Below are experts of layer 5 (counted from 0) of a mixture-of-experts language model. Rows are named router (the router's row for the expert) and show model dimensions 0-127. Each number is 128 + 32 x the weight over its row's rms, rounded and kept within 0 to 255. Numbers have three digits each.
After each expert's rows: "comes after" lists some tokens at least twice as common just before its tokens as in all text. This comes from a sample of Wikipedia text that the model never trained on. Tokens count by the router's weight.

# expert 55
router:145146165150101150091179152092092153157081098139147090072106134100113170167100142124143092077144069094168105132090123170123091111143089107160081088088068162092142155153142076109091090093082181128085080134074140153138087165115156168138093144079083171126085131165101150163116178164158128101091106115105183105115143101078097106168167166099156150156116156102141176143153100164138156116096
comes after: " |", "0", "y", "ing", "7", ";"

# expert 53
router:148148161154106150090179152096097148160079096135143085075106138100114171169097143120144093077139068095166102131089116170121088105147093114153078086090065153089144158156144079114092092091082182123085085134075146154136086161119160165130093147083083175124087130165101147166111175163159127101093110113110188106113144099075103106167169165099157151159121158105150172139156106165134161118097
comes after: "s", " and", ".", "4", ",", "6"

# expert 108
router:156137169160070142090176132120128145189063085141105075061093145103159179162102131105193096116144104096173120136103092157141117162137107106158085122087103127096114156115181078162074130078101166138092115110068111175155103161153168194132137123109082134185084122187082134138138173162142134052130106133100159108123113098091104128145140117127127119160158162093168115104143080120115164100107
comes after: "′", "4", "5", "3", "N", "0"

# expert 80
router:147147161152100148092179153096095151160077094140142083076109136101114169164097138129145091074146067094168102135089120172126092113141092105152079089087065151092141163150145077113091091090080183124084083140074141142135086162114158164135095144082084171125086124170103149168111178163155124101091107115107187106112141100075100110169168165102158151157113159104148167140155104165136157114097
comes after: " |", ",", "s", "0", "8", "5"

# expert 57
router:148151160149100153091179153093093150162076096132145086074113133098112170167094138125141091074148069094172101133093118169126091114143086111158077090085065152086141158152148077109092092092079184125086087139073141149136085161115161162135091144079084175123087126168102147165115178162151127102091107112110186109114144097074102113167167163099156150155119160105144169136152105158134159119099
comes after: " |", " ", ";", " (", "(", " /"

# expert 31
router:164141158157099135096177150104097143162066092125153083073112129102123160171098150131149090073135067106162105136096109174126085112134091110145082088087065145092144165151145079096081087094081189123087083138072130138144090168114158168142089141084092177136089129172111146171108187164129123101087100112109184103112147102071098109168161165109158139151114155100147158144152099155127151126102
comes after: " on", " of", "2", " in", " the", " September"

# expert 10
router:177149135175107098112195168112087129134106085119172087113135173096162192129118165148193093094159118110164096170094101147133120157116120138123085135096112132127138145149084117133138118110104160141090130106080115095150053145125146110148079165095087159159059112154083157192084190124135185128114150120101174080121150098084110113155138176084205122171130161142159154157160085113145171133099
comes after: " to", " not", " was", " is", " would", " it"

# expert 58
router:144150161153101155091177148091097150159078095133145088073107134100113171167096136126148090074146069100172098135090120169125091104143092108155081090088067153088142158150144079108092085095079183124084083138075137147132088163122160167133094142081087173125083126166103156165111175164153124103091105117108185103116143102077101112167165166095161152162117158109150169141152101164138154113097
comes after: " |", " W", " F", " R", " H", " T"

# expert 82
router:150108115151111139065151159109097120178073112109179086101146156105147215130116155146132092035135086133146149114107101190117094142103128090138075105100091149075161193137140114164126086071117167138106119131093138122132089173097139145147091182103109166098110095207092153185088176149125169108111120118127172101118116112097084111149199135129135099158096159112171133132153092117126169114128
comes after: "1", "9", "0", "–", "8", "7"

# expert 117
router:149146161155100148089180151095096151158076092138145086075104134098115171165096138123145091072148069093170100137090121172127093113139094105154078091088067154093142161151147079111092091092081185125084083137072140146136084160121157165136092144082083173127087130168100146167111177162150128101093111114107185108112142098076101108166167165101157153162115158102146167145153103159133158113098
comes after: " ", " (", "'", "\"", "i", "a"

# expert 22
router:150147159152097149092181153096094148163074091138146085076110136098105172163097134129145089072141070094168105135090118173124093113140094103151078090087066152093141159152144076110091089092079185122083084139070138146132086160115158168139092148081088173126088124170100147167111177163148126100093110113105184108112144101076100112167169165098155147159115160104146163140151102159131159119099
comes after: "8", "1", "7", "5", "6", "9"

# expert 93
router:172133130158102120104186162080104159148086102137159112079138134078155189151107103107160076114149067087196143161096121168142086122128155158149085104072053134103145142147131072116117106101118173136107105108055161161131092159113149160151078165066103165133098091150120157145085165204139150118118106095107156128140172135098113115158171194102159116141100156124158157143123091144106149124074
comes after: " the", " his", " a", " her", " their", " He"

# expert 72
router:189173168165092138113170148107095127194110058156161104102118164078138173182077133131174146080153091136153119186078087164094115169142141120142098130069083113083193164169141093111097111099136155160098123123061149128158105139112118126128102166087095164153077107182136153161115157161117105121107103102115151083117159105095110103164168173150163143140062159117111150148167105148135132105086
comes after: " a", " the", " A", " The", "-", " his"

# expert 73
router:146148158149102153090180151094097153161078094137146084075107135100111171167098137122145089074145069096171100131090119171127092112141092105154078090088069149090140159151145078109091090094079183126083087140072140147137084163110163167131093146082082172127085128168100146166115177163147129100090105113108184105116140103075099110171166166099155147158118160103149169139151102162136157117098
comes after: " |", ",", ";", ":", " $", "z"

# expert 112
router:148146160153098149089180152095096150160077093141146085078106134102109170165098134128144091074144069099170100135089120171125092115143091112153078090086068155090142160150147077111090089092079185130084082136072141146135085162115161168136092144081083173127086127169103145168110177162149126100096104113109185107112143101075097110168168166101155146159114158103147167142153101161134157121101
comes after: "0", "%", "3", "4", " —", ")"

# expert 105
router:181136153145090137114203153109077160157086085118162083093158147081122171184141123088127083067158079129188101126065108169124130116150117094132091084069090152083166170136133098100088086085094160164102103144079125134140094155127126162125097120067104161144117100182098133162093137150136146092087129093130153123084163087079097115151178159134139115162088182095116118106158111134134145121089
comes after: " (", "\n", " the", " in", "===", " of"

# expert 16
router:149151159150097148089181150096094150161077092137144084077108134097112171163099136129145090073146070094169101133088117171125093114141092106151078090087068149092143162153146075108092089091081187129084084136071143148136085161118162166136091143084087172125089126169101145168109179162150125098094108116107186108112143099073100115167168166101156150158117160105148164141155107159134158122096
comes after: "\n", ")", "2", "6", " is", " was"

# expert 103
router:139134166171089145094195137125110146169089094125160078129149151090124155150107112097138081086143083077147119189065106160081116117149101128112103081080121144129157163145123070115088060105078173121109097121074139136174115160149166114133119170082083168126105133165085145186083145171111130102101134095101172084130158111089109107139160176132179151145094170067146107136152121134124168084079
comes after: ".", "\n", ",", ").", "\".", ".\""

# expert 9
router:148147164149098153090180154095094148163078091136145086074111136101110170163097139130143089074146067095169102137089118171124092111140091105152079089087066151093139162153147078108093092091081185128084086138072143148131087163116160169138092144081085171124087127168102148167108178163150130100094110118105184108111145103075102112169168167102156152159117161102148164142153105157135159118100
comes after: ".", " the", " A", " a", " and", " C"

# expert 40
router:145145164152096136094183159097101149152077100137147082075116140102110168156103139117138095068141067097174106143097122175122096123136096107159082090080064149082140161144138082098090092093083185109087083130068140140147087167119155162134102155071085184129091125168099142175103179153152127096090098109109187105114141099079100103170167163098147143164113160109136160136149102159136159128101
comes after: "2", "|", "\n", " May", " by", " won"

# expert 115
router:130168153145068113100171165140118126149091095133157045128145155087178158131125112161145117059136124082175135175110094133103089165140126169161099092098073098126141148168115070119099113086089160177091120111091120097178100152111123135111076150108086183117099115176120156170121203135121159095145132111127170104128128080085107092185121184148182116153113173101154131145187071155134142136105
comes after: " as", " a", " is", " to", " are", " the"

# expert 69
router:168143124144082110126177155100128160145106080129141075119094149099107155134126130106119060107160102097178066172049148175121115119146100127133059127097087131087126195161125107143097108046066157116055100164079120125139102145114133153121130184072104137131130127143068138197116177153148125089105128121080188123091134104087110129127144148106128163165089156082123120147146079147105150119099
comes after: "\n", "==", " ==", "===", " =", " ==="

# expert 0
router:156145142139081131095201147111106132173070101116164090080098153079102167163095128134139091091149068116139112144092119165093088147121114111136094104088097116116150176123131078125095098089076175152065069129053127188156084150130123151149085150092091181145105122185099130166099176140148127125117139073098188112135115115073098109160157147113186172150106172102123117115157105147113159121098
comes after: " in", " ", " In", " U", " dis", " I"

# expert 62
router:149150158150097149092179150093093152160077095137144086074109136098109171166100135123142090075144069094166104137090118170121092112143088105157080088085066153091143160151148077112093094091077185126086082136072144145133087164118157167138096146079082173126086130167102143167111177163153125101092111116109184108112142099075100109170167163101156150160119161108147171142151101160136157118102
comes after: "1", "2", "---|---|---|---|", "3", "4", ")"

# expert 27
router:121148135147086114102157164098113136183084104149150088105182145140161182164093103121103125083132083115121104180097103158137119160158131145132109093081135141084178190136123071156095098125091169095077080147064145124122093168105162116125093210117104139154094112177101113145122170159100171101158136135087187111099190140085122149191155136149152168116114197081145146157149107119112180115101
comes after: "th", "s", "m", "w", "st", "g"

# expert 21
router:146146159151098150090182154095095149159078093139146085075111135099112172164095139126145091074143069095170102137089119173127088113141096108151079088086066150090140161150147077109091089092079185124085085134072142149136084161116162167137093142082084171128085126170100147168113176163152127100094109114108184108113145101075100113169168165102156150157117162105148167139151102162134159119099
comes after: "0", "5", "9", "3", "8", "°"

# expert 11
router:146148160152098151091180154096094150161078094137147085076106135099113170166098141125145090074148071095168101135089122171123091116141089103156081089086067155089142159153147078109091090092080183127085085137074141151136084164117163163138092143082084174126087129168101147167112177160156127104089107114106185108113144101075101110168168166104156150161119160103145168141150102161134158116100
comes after: "1", " the", " in", "7", " to", "5"

# expert 81
router:144148158151103144089178152091092151158077095140145084078105137095115171167103139129146094077144069094168097138092121171122089113141096107157080091086069156089143159153150077108089089094083183122086082138074141152135088162114161169139093141082084175122084127167103152165110175162158128102089102114109182106113144094077101109166168166102153156158118157104146169140154102167137156120098
comes after: " ", " W", " T", " St", " O", " S"

# expert 37
router:183162180152103144099176166121071148164082073128137102092104110080105158192118131141158077096131070097156108139073137173103086127112123112127088083083092137102157162148130096128103115093093168137091097144068130153148074169115161164160079130096112149125103142187090127153081179184139124112106124128100174090110164111085091098153184174098154152173136171106130130156144082156106149129122
comes after: "2", "–", "1", "3", "0", "7"

# expert 106
router:147149160152097146090181157093095153162074094141142088076109139100111170169099142125144092070146067093167103137092121170123089112142093106156079089087065156091136158148144078111092090094079183125087080135073137152136087161117156166137094148083086173128089128168102151168112176161154127101090109116108185105114142098076101109165165165102157148158116156107150167142159103164137156118102
comes after: " ", " F", " of", " S", " L", " E"

# expert 65
router:182175162101075092121173164135121176166092085120092072096146138102112164142101094096129070118151100098179092142074121214136114110139102071165073103090067112097132191146131100126106139096101157141112087170090108147140071139138168126133112159101098118154139139170092137164129144137168172088121162103094175104092195135073120121154152160133132149154095175104117116124154097104107173099098
comes after: "\n", "-", " (", "=", "See", " is"

# expert 102
router:170171164108103117082181156130107139169103070140161077103144165092123169166121131112140094095148057062155123132080137172081112145158140096156075085067093164092150155138121089135084111076096162118082115143094142145139091156140140167126103153083129153133089122183107147171091160159125150089124130119106173097092137117076068077131175150119167169175078186100132151106161113151124137110129
comes after: ",", " of", " in", " the", "-", " by"

# expert 107
router:175141144166067097100187157116082122148110085107123062066155150126118170196125117124129087106105091119184105148063132149112115130129111137166060091105087151083154160136109080106092082081098174137079066123080136143150100151079128158134087131077066138169077115181126142165119159169160141075129134115092151096097141102079115117171154136112155124171128150115103138129154094154122156114105
comes after: "0", " ", "3", "4", "5", "2"

# expert 98
router:151136151153090158089198129119086147158091118153137089078142115087120157181099134110168079093130074104180120150088104175124123141130106139133066092090092159113127178170167073124108095070109166160084124119067130179144086151126172159132102156084084159119098098154121156170106170145142126083090125117102207112091135078056100115167175135097164122150100145118146125140158119166143147111093
comes after: "|", " |", "\n", " /", "-", " in"

# expert 114
router:145150167149101142090180147094095154157079092143144086075111136101113172167100133132147092074145070099170103138093120171124093109139087106154084086086063156087143160151149077104092087094078187121082085141074139149132087164114158161137097148074082170129081133168100144163107177164152127100089108114106184109117142101078099104165166161104156152161122156112147172138153106156133152117096
comes after: "-", "|", ".", "/", " \\", "\\"

# expert 51
router:146149159149096148093178153096093151161076094139147086076105135096111171168099139125144093073148069095170100135089118170126094112141087107156079089085067150089139161152141077112093090094084184125084082138072142146133084162121160163135095147081088174125086128169101146169112176161155127101091108117106185105116144100075097109169168166103155150159120159101145166143154103161139156119098
comes after: "2", "1", "3", " T", " Bo", " D"

# expert 101
router:147144158153099144091180151096095148162076093140144088076110135096111170167097139125143092071144069095168103137090120172125093109144087108152078092086068153087140161149141076109095089091080184128084082139074142148133084162114159167137093141081084174126087125167100148169112176162154126101091109116110186107115145101075099110167168166100154146161118161105146169139150102160132158116098
comes after: " |", ".", " and", "s", " in", " well"

# expert 19
router:185160122158115131124172141134095147142107102166176066116166188087189167129122140160158107069165102122163119174097088123116128164116128160118089130077098116143126151159096120108108085109092179136079097105078140125165069184143127103117090179116069138140104120164078178171117226127110159105078165106112158095092150098090100135156151165125183101152112174127151110145154110116131167094131
comes after: ",", " and", " to", " that", " but", " which"

# expert 71
router:146147157152099153093180154093095150160075095137144089074110137102113169166095135124144089074145069096167103132089121168122092108145093108153078086087064155092144158151144079112093090091081186123084082139073140148137085163115160163133092147080085173126084130165103149165112178164154126104092113116111186109112140100073100113172167164100159149163121158107152171140154104162133158118099
comes after: " for", " of", ";", " at", " and", " in"

# expert 104
router:150154158147106126109178126120089136165097097125154096096126138096140197172122138113140105080157053098163102120093145183135114142147116107156079066079088123121167166170110065076074088099097194157092094118079154145134093160108137136155108125095109161143090141195130124152081186145157126095110125116121174111090133111076105090151188164091148147133098172103140154154171091123156156140079
comes after: "\n", "0", "5", "9", "4", "8"

# expert 121
router:136150119114062099090178149114085137171104081119133098117121133110118159149123117099119075127124072091144092135093125162110103135143106104178069069064101138062108185124121107142118113077091216145095098117065140170161094166118139139145113130079064148145122125156088096191150180203153158116120102110109163093094152104081118129142133138088153136180080162119151148155146089112097147112103
comes after: "s", "\n", " by", ":", " name", " Notes"

# expert 38
router:172162161108138128122157125117079090163094112076172110125113147106151138196112090084150108110147093097120110135095107158127084197119091162143058096092127115077119162174112032088088121111124159150097126159117136155152112131114175167179053126099110167138091139144097101138127154131096120097099107119099178124079130122061115138143178153117187112172149185092088130128133063108083145141138
comes after: ".", " |", ")", " =", "==", "==="

# expert 127
router:170129124156074121109168175141111146184046087158168105101150147112153174136141152153142084098175108085188071155086088163082099156115143108169086090077091092121147176158160076127110116103140141144101127107080140177163106166104100140130111150119081178154059104183098156151070145153128140077119118134135139104130162122073071114156153188149169131129123167100143117111126094153113161111121
comes after: " the", " in", " a", " his", " an", " its"

# expert 68
router:186166150167063138083186190128112107199077070162143100093140102091138140145142117138138045099141062100171134138100141173125123129103120119137086107070106131142153175126116068153084131094100185114063104161103140187142065176116145166146123126120097108168123109138067150181106149141135158106125105108132144095073140121089087113149171160084116124147158162113128127121160088125134131114107
comes after: " in", " of", "s", " University", " at", " located"

# expert 91
router:185149188140121120120178157113100160177101075160124071075157172097148150183137121123148093072155055111153111156077129135122074154146093140126080100087080174120153158160152104102123074083109205110089092152101168148156105190127127137107118156090120157126072107179123130166122185144148130095131110104093165116108165093091105105171144158137133137175120166094123159157162079141106143115118
comes after: ",", "s", " well", "),", "ing", "ers"

# expert 95
router:166123133131065099052175135111111169175106093086108092057122169115154187125079094089157081136126120074148093125068078209122118151142087071128080096112091146084145185118138089114074087070079177135122122131088144155132097140126165155128144148105100119156101131166118160162144132137157161059122118132077153115125132144088125151151130143145145165157127155070107105109137084120110160106112
comes after: "-", "\n", "°", ":", " (", "=="

# expert 100
router:146117128131097132091167134080100169137099106121147100060140136103136187129122173118163105057172097140143112158110122167139081135151125089127044065069096124103157155153133060116108114108079170124094102144080174148121106136085173155165118134089097132129096149219114127166091155156147160106126115106097190094096132082070082098156179144083132148145085150103157164127122104156107129129106
comes after: "0", "9", "8", "7", " Mar", "age"

# expert 97
router:146137193197085141068190155132093121147100119158121095111131129107133149129123173153152049128130082097167111154099134176116108139107066103139067140059117145097151183148140129164080088091111162153093087143089122137127070159144137132163130117111093118186067145131063145141134150140151107103105103124114143055083194072100109112176164139089125125148131149101147132113182105135122173092127
comes after: ":", " of", ",", " in", " District", " is"

# expert 8
router:146148159150097149093180149096095147160079091139147085072110135100114172164096140123146093074144068097168105140090121171126089112140094104150078088087066153089137161156147078106093092093081187126085084135073144151133083162116161162131092143083084173126086132168101145165115180160156124100092106111109186110112140102075099109168168163100159157159120157100147162140154104167135158115103
comes after: ",", "9", "s", "i", "6", " Air"

# expert 119
router:169153157148120125105171151102096127163096093109151110085113137099143162163089118148116122083111079100180098121094132174123099132132077117153083089101061159050146190152156105122099097110085166136069104125071130143154068157105162175121084136081084188128088122168098130163092193153141145102084123094105194115111120093078117103130171166098158150118138193103139149113163109133138149100113
comes after: " ", "\n", "|", "–", "-", " $"

# expert 12
router:177151140179088128107156161098092162155093046154154088103119165122126150163121139119123095069154077128134079154080138167096115161170097137144100087069110119122139156129107115128078119061068197114109114136089125160139076191105139176113089183071091122159124093158075114184145157160124137104129113092107198096087156126097095095159134185112143161147131162108139142126130092127128110095132
comes after: "ed", "s", " by", "d", " led", "ing"

# expert 41
router:148146160153097147090181152096094148161077092138144086076110135099109170164099137124144091074144069098170101135089121174126092116139093107153078089085066151088139163151147076112093090090078185126085084137072145145136083163114156166135095143081084173126087126170097148170108178160153125099093110115109183108111144102074098116169166164105155148162118161102148164138153102159134158116100
comes after: "\n", "1", "|", " was", " in", " is"

# expert 45
router:146150160149097147087182150097095146164076093136145086077111135098111171164097136126146090073144071097170101136088120172124092115140092108153078090087064152091142161154145076112093093093079185128083085138072141148137084161117161165138092143082086171125086129171102142169110179162151125096094109117110187106111143101074099113168169166101156148158117159105146164139153104158136159118098
comes after: "3", "5", "1", "4", ",", "|"

# expert 43
router:167162130141119093101169161095102151193099104114170055098120153064110148159086088099146062123165067127153098140082142158075105129141154106132074073092094151096155165136131094124083092109080158113069082125088168121151099173146150124162104129113085123146102111170104120198096184179110107091139098111112141098137147108083065127140178161116175138153127171108123164110144128136123142093101
comes after: "4", "3", "2", "5", "1", "6"

# expert 122
router:156115133170110133084158140113070088140107084114164081089152125103162166168141128163166077117133093112152157161085063142095118161129139084148082124098076131122158146118133092122098052070064170118090096117093136165173125184122143143132071171093107167136084080168072138155113179147131173110082129083096149083098148093094116127130148155145184128168116185103158114160167097120124142110111
comes after: ".", " of", ",", "ing", " that", " with"

# expert 44
router:179124147120106125110171148131095114127113106124159064098112114090102142177134143145181102035154087124143133137101090215121108147104150104138050107085083129120151184176103096104115121081100182133105063151069134130133091163084165115154122129071098153136107113192130103151091168177119132092124136104120184086127133124101107112156203184134135172168126136100108174142141098115100139125118
comes after: "2", "0", "–", "1", "first", " Player"

# expert 18
router:158166109163078135077168153112091157184065078101151102107111144116105201142088154126127119095090111112121068176078080129111104136152158137130088087083096133138134167161121072125121070080113161109123084147087154153148086166133128128104065174089107169148102139201121078174122194123127155079163128130096146102114170095093081109182177119142135135132093172094117125149157119120109131125113
comes after: "s", "f", " de", "em", " f", "e"

# expert 49
router:147148165149102151092178152091098151159078096134143085071115132097111169169098136122142094072147069094171101133094122169124091109143095108153082088088067156091140161155148079108091089092081183124087085137073140157138086164117161168137094144085085172126085126169101145165118178161155123103090115117103185105114145098074101110169168165102156154160124160106149174142154104164135162119100
comes after: " |", ";", ")", "th", "B", "final"

# expert 96
router:149151163153098149087178153096097148161076093136147087075106132101112170165100138124146092075149065098170102132091122171126092108141088109154079085089064155090136160153146080108093092092079183123085083134072140149135086164117158164129093141082084173125084129168099142169116177164149127101089111121111187108111140105074101107168166167101153149155118155102148164148154104166133161117098
comes after: " |", " ", "%", ";", " C", " K"

# expert 56
router:149150162153100148089181150097093152161078092136147088076109135099110170168096136122146093076147070097172104136089120172123091112141094107154080087087067153089141159155148078106094091092081185127083086135072143147136086161114163165134093142082083172126086129167099144168112178161154128102091106116108186109112142100074100111167167163104156152160120163104148166140155102163135156117100
comes after: "-", ",", "a", "'", " a", "i"

# expert 75
router:191167151128094134090143135099093142142090092094138052116108149094134143168117137122155100114161086089135082125097084203105100146148129131147067111088110129100145177159158070100070096071118172131082095164110142165146101153123168190145102162060079171132117128134114121151101151174111133054106136131080157120114151073069115119147153138124166145193106157084145122126142068141135143104118
comes after: " |", ".", ")", "==", " =", "==="

# expert 126
router:147147158151097152089179154093094148162078096139144087075108137098110172165097136121144090074146069096169101136088118169123091111142097104156078089086066152092143160152147076109091095091078184124084084137073140149133085161118159168138093142082082171127086129169103146168110178163153126101092111114108183108113143103076100110168167164102156151159119160104150168140154103162133159117099
comes after: " ", "4", "8", "3", "5", "7"

# expert 89
router:147152164149100153088179153098090149161076093141146086075110137101112170165101136127147090074144068095169102133091122172125092112144093104156081089088067154092142160152145077109092091091079184124085085136072139145138086161115160165139094143082084173128086131167099146167113177163149123102095103115109187105114140101076102112166168165101156149161116159103149168147153103164131160116099
comes after: " ", ",", "8", "'", " and", "d"

# expert 36
router:148150158149099149092181149094096151159077092141145085075112134099103173167098133125143091072149069096168099136090119171126093111140092103154078089086067150090143159155147075114093089090082185127083086136073142150135086162121155171136095144083086173128085130169103145168111177162149125098093109114108186107114142105076102109164170165103157147162114157105150167142153104165133158121101
comes after: ",", ")", "|", " the", " The", " –"

# expert 124
router:147150161149100150087180152096096149159074095134144085073106134096111170166099138124144092073145068093168100138089122172132091114140089108155080086087065158093137160153140076108091092094083184123084083136072140151134084164114164163138093144085083173129087125168101145165109177159153126100086109119110186108113140100077101109166167161103155151156120157107146172141154101160136159119100
comes after: " |", "0", ";", " K", " H", "5"

# expert 109
router:146149162152095145090180153093095149160078093136145085074109136101116170166097138127145090076147070096167103137091119169125090108141093106154078087087067152089142160153141079111093089092084183122084085135074139150134086160122160166134091141081083173131085131168102147168114177164155126100093109117107185107113139096074099110169168166101153153158117159105151171142153102166131156119098
comes after: "3", "1", "4", " —", "2", "."

# expert 14
router:180139133137095132095148122100073151172094094140132095098127143114117180187099138149151106065134064117158125136069112181111101141129127089141067091065084142109163180129145118117112134098101158106097104132058141151124067139115170142155077122056097149148117098162115131182121178132099145137143107096143188105097102091060107084148185170135172117165098162092132110124156096122127167134076
comes after: " ", "1", " (", "–", " Chart", " Authority"

# expert 35
router:147149159152099149091180153096094154158076096136146086075110135102112168167102134126142090075143069097170101138089124172121091115141085108157082088086065156087138159153147078106089093094082182129085081138074139148132086162112162167138094138082085175126086128167100146167108177161153131099093104114109186106112143097078101115169166165104157147157119160105149172140154101164136157113099
comes after: " |", " ", " \"", " of", ";", " W"

# expert 30
router:147149159153098150091180153096093150161077092140147086075108136098110171165097139125146093073149070097167102137091121169121094109140092104157079089088068153091140160151145078114088091091083186128085084134073145151138086161117162167133093145081085173128086129167102149166111176160152128101093104116108186105113142102076099107169167166102157152159119160105148167137153102160135158120099
comes after: "'", " of", " the", " in", " de", "a"

# expert 3
router:142112191180083132135171160099075132166085105131160075128141121092109168154127083151133095069129088078155130122051100130109127150109158154137107129098102106092142141134140072095090079051098147107088133149082145170150117174100148141182074157094100177130080136182096133162093170193144113120107123121113193088091132090114075116138151143095176155144131190127153160116136100148113120118105
comes after: "'", " to", "ing", " with", " had", " he"

# expert 110
router:152159145159106117114204118096095139171085085118130079111125149113127166150122170119143106103108104107151084152098115195123096134092157110145088101099089111117177175155111116128087107103099189143081091130043155162133088124102158167144087137125091131167098142174084130207092181150115142123067108039129172131099173098088097132160148143131154149168099148117141150116189111131130179152114
comes after: " the", " De", " de", "ro", " Pro", "tro"

# expert 94
router:173116124171063138098181156129098118175086113106176097129144136062114137144152131127124110107161104100162146139045143144090113131132165128124085115056102113134122147128150116125089086117091163110084083113079162114150048181140113169140113171096103153141100111173065107174128171152159140062095072095145164114058155137099095099156166183150119146131136197125159171122139117126145130127156
comes after: " was", ",", " to", " part", "ed", " were"

# expert 28
router:146146161150099150093180153094096150160077093139145086076108132100114171165097139127145091073147069096171102136090118171122091109143091106152078088086067156089141160150143078109091089094079185127083082138073140148137086163119157164131096142079083172126084130168103146168114176163154124103094106117108186108112144099075101110169168163100153151159116159104148168139154102161133158117097
comes after: "3", "2", "4", ".", " V", ":"

# expert 83
router:155152169142104142107180168103097141175073077100155084078110145111143168160119121100143078083158065100169102124075114178110088145133130119151096098087070126099133164169120103119084101071097173124070104134062133117146100165110132155105119144089111167135095113175122129151103187164168131124118113104103187099121147116072098116156170182121153132191079182086137140154165087148123152116121
comes after: "\n", " a", " on", " first", " non", " two"

# expert 118
router:169137140122084100087179165111089121143068088113183084094109162119105179155099119090152109077135082065154114151099142178133130140095129111139080086082099146119141177124165093099101080087088186113095088110070151151151098132143130157163084131098120142093098128180120096142109165164144139102122111114095183074128178116057094108170160156149161128150098169092124170120160077118119174099105
comes after: "1", "9", " December", "|---|---|", "′", " sub"

# expert 87
router:175132144186084136108163173122090122172082100127127089084168128105096156116137105131116124105148099070143146153054083151116106137108134165111086079067054121115158179169158090087085117099103152160081087120055158142178095152122107123132100110115112150161128097185098158166074179157150141106119133123137157130121123070091075089147191169117179140147105176122162148100140106153126117114149
comes after: "–", " in", " to", " was", " Ra", " he"

# expert 60
router:164138152160093098066163141097088119147095084128104111060132142124160180132122142111157084138137114067128090139113066205102112125113084064186078125098072158082152193104170093114085090111101153158120101144062113143143097157120161180149139156121103137136123140144090161140122136170125151047112119140085140080080151078091123139154126148127151101162178144071143156133138100127142153125086
comes after: "-", ":", " the", " Time", "==", " a"

# expert 76
router:146149162149100151090179153094096156160077096137144087075108136098110169170096138128148090073142069097171101135090120170122092106146092106155080087088067151090139157154143078108092090093081182126082085137075144147135088163119162164136093142081087174123086129167102150166111178164156128100092107114107186104113143102077098109169168164106159148161118157102146168142152101162136157116099
comes after: ".", " of", "-", ":", " that", " –"

# expert 99
router:145146149138118107066162148095112143172093071173156090100155158114131154171106136119165064092127090128143129154086126182128134149112134137136103098103096130090165159141138063134090080080090193092082104148060124187175104141068110123150097152095087164119102072180122112157140196167159136106089157092111164114107143088079115107135169150115178162143103171106139131148169090107108173134148
comes after: "s", " a", "w", "ch", "th", "ed"

# expert 1
router:170167162142098118109177161099075164149079078154142070093113139103112167181119122123136104089140091098149092166091113182129081116123100120158078117080046135096145168139138102119100105112087169114102081119068133151136086138108174133182108137080098153130069115173103116183114171157114114104094125112128174113125156091054096124152185183086145136177105160089130151138165111138134125124092
comes after: " ", "|", "–", " May", " (", " January"